Experts of a small language model.
Size: width 192, 24.7M parameters.
Training: a variant of Adam for the experts, 281M tokens, 4285 steps.
Below are experts of layer 16 (counted from 0) of a mixture-of-experts language model. Rows are named router (the router's row for the expert), down (a neuron's output weights, with its number) and show model dimensions 48-95. Each number is 50 + 15 x the weight over its row's rms, rounded and kept within 0 to 99.
After each expert's rows: "raises" lists some tokens whose logits its average output raises strongly, later layers aside. This comes from a sample of Wikipedia text that the model never trained on.

# expert 6
router:54 38 47 44 56 33 63 47 55 58 55 77 54 41 74 34 68 35 52 47 76 51 53 68 54 26 62 55 47 47 38 84 56 48 28 71 51 28 64 80 40 46 46 62 76 42 48 55
down0:57 33 56 59 62 36 43 52 58 50 46 70 28 57 65 30 42 72 62 46 59 42 47 43 64 77 46 49 82 40 37 58 48 34 57 50 50 52 23 67 52 45 38 61 30 66 64 51
raises: "2", "3", "5", "4", "9", "1"

# expert 12
router:69 87 73 59 56 60 64 68 33 24 56 61 60 57 71 71 62 64 66 53 54 41 54 43 29 58 78 35 34 35 45 49 58 51 41 74 48 45 64 54 65 63 49 42 63 29 50 57
down0:57 45 21 36 40 15 67 51 81 20 49 46 45 57 19 71 51 62 54 38 49 36 57 52 40 67 55 47 36 53 42 56 62 41 47 74 51 63 69 20 56 52 42 56 54 41 39 71
raises: "2", "ally", "1", "ation", "ly"

# expert 37
router:65 58 70 40 68 41 61 48 00 53 64 29 17 35 24 64 51 33 64 47 80 44 50 87 46 47 54 44 41 58 44 54 55 36 30 29 36 14 69 53 35 59 44 36 69 32 62 75
down0:48 36 28 58 37 38 38 31 81 37 63 56 49 64 61 58 53 44 28 33 36 44 58 59 43 24 50 40 57 58 71 42 12 30 49 36 73 63 58 38 26 34 51 52 63 17 47 55
raises: "oid", "2", "1", "ear", "6"

# expert 38
router:54 57 74 49 68 38 67 26 20 44 59 55 46 41 50 50 47 50 63 63 62 50 77 61 46 48 36 46 34 35 59 38 44 70 34 64 38 40 90 62 72 54 43 63 70 42 39 43
down0:28 28 71 69 47 40 58 67 27 64 67 43 63 49 43 44 49 33 68 64 61 56 47 51 40 63 28 38 55 62 57 33 69 65 36 59 21 45 66 62 40 54 22 57 37 45 49 25
raises: "'", ".", ",", " |"

# expert 42
router:65 69 68 43 60 37 72 46 28 42 35 43 54 51 66 43 68 60 62 46 56 19 54 73 33 13 61 45 61 70 51 60 52 40 59 74 49 37 68 54 42 59 62 68 89 21 60 31
down0:50 33 31 41 33 69 45 32 53 83 56 58 69 31 64 51 30 47 58 66 54 74 51 47 45 73 34 63 26 44 66 73 56 27 60 49 35 53 44 26 57 43 50 64 42 26 46 57
raises: "th", "rd", "m", "nd", "men", "st"

# expert 18
router:56 51 58 48 40 60 48 39 30 71 70 52 64 12 58 61 35 54 51 45 60 31 53 70 11 22 79 35 32 38 70 75 59 39 36 75 41 37 56 81 58 44 66 53 62 40 39 47
down0:64 60 58 52 70 44 61 58 38 43 37 45 45 53 76 38 56 93 51 41 66 64 39 56 20 59 48 53 60 63 67 35 72 61 30 45 47 42 65 48 45 25 54 55 33 59 27 48
raises: "-", "–", ".", ",", " (", "/"

# expert 9
router:72 48 67 63 52 43 85 47 39 56 51 33 67 20 53 39 41 46 48 59 76 32 69 82 51 40 86 33 60 36 65 36 60 60 35 69 34 56 57 64 60 33 60 55 88 36 42 38
down0:47 52 35 30 45 46 39 54 48 37 65 47 32 62 42 66 21 41 28 76 19 59 36 44 26 44 47 34 41 50 53 68 50 55 63 49 43 47 51 42 03 62 44 49 49 66 32 63
raises: " and", " of", " for", ","

# expert 8
router:48 47 74 43 64 40 42 40 50 30 55 64 50 39 52 35 48 48 45 59 54 45 59 81 29 49 65 37 48 33 61 39 60 35 33 67 53 36 62 49 69 60 71 45 64 41 38 51
down0:23 77 38 72 58 15 40 43 37 29 51 54 31 50 69 49 46 43 37 58 32 56 54 41 60 39 38 71 78 69 52 53 52 30 53 50 57 44 20 76 59 43 57 52 87 23 44 72
raises: "1", "ec", "2", "its"

# expert 27
router:79 70 82 29 50 23 51 56 32 33 63 43 51 38 60 29 34 37 34 42 40 31 44 72 22 15 66 66 51 55 53 47 26 51 47 53 34 37 55 81 51 40 75 40 77 46 31 56
down0:64 83 50 53 58 66 47 37 47 61 22 55 55 40 59 18 15 32 27 36 47 48 55 36 48 43 62 63 48 69 56 48 83 50 31 55 71 56 65 61 47 76 51 82 55 73 24 48
raises: " or", "s", " –", " and", "'", " that"

# expert 21
router:50 73 57 26 57 57 84 47 56 68 57 72 37 50 51 51 62 61 49 56 52 59 67 89 39 47 66 37 35 16 60 61 46 59 36 47 40 36 33 70 36 49 59 49 62 39 44 44
down0:64 56 34 29 50 56 52 60 77 51 22 66 14 51 68 42 62 57 37 51 61 51 61 64 69 51 28 29 46 44 55 35 74 42 69 55 94 41 52 37 64 62 44 58 57 57 50 69
raises: "9", "8", "7", "6", "4", "5"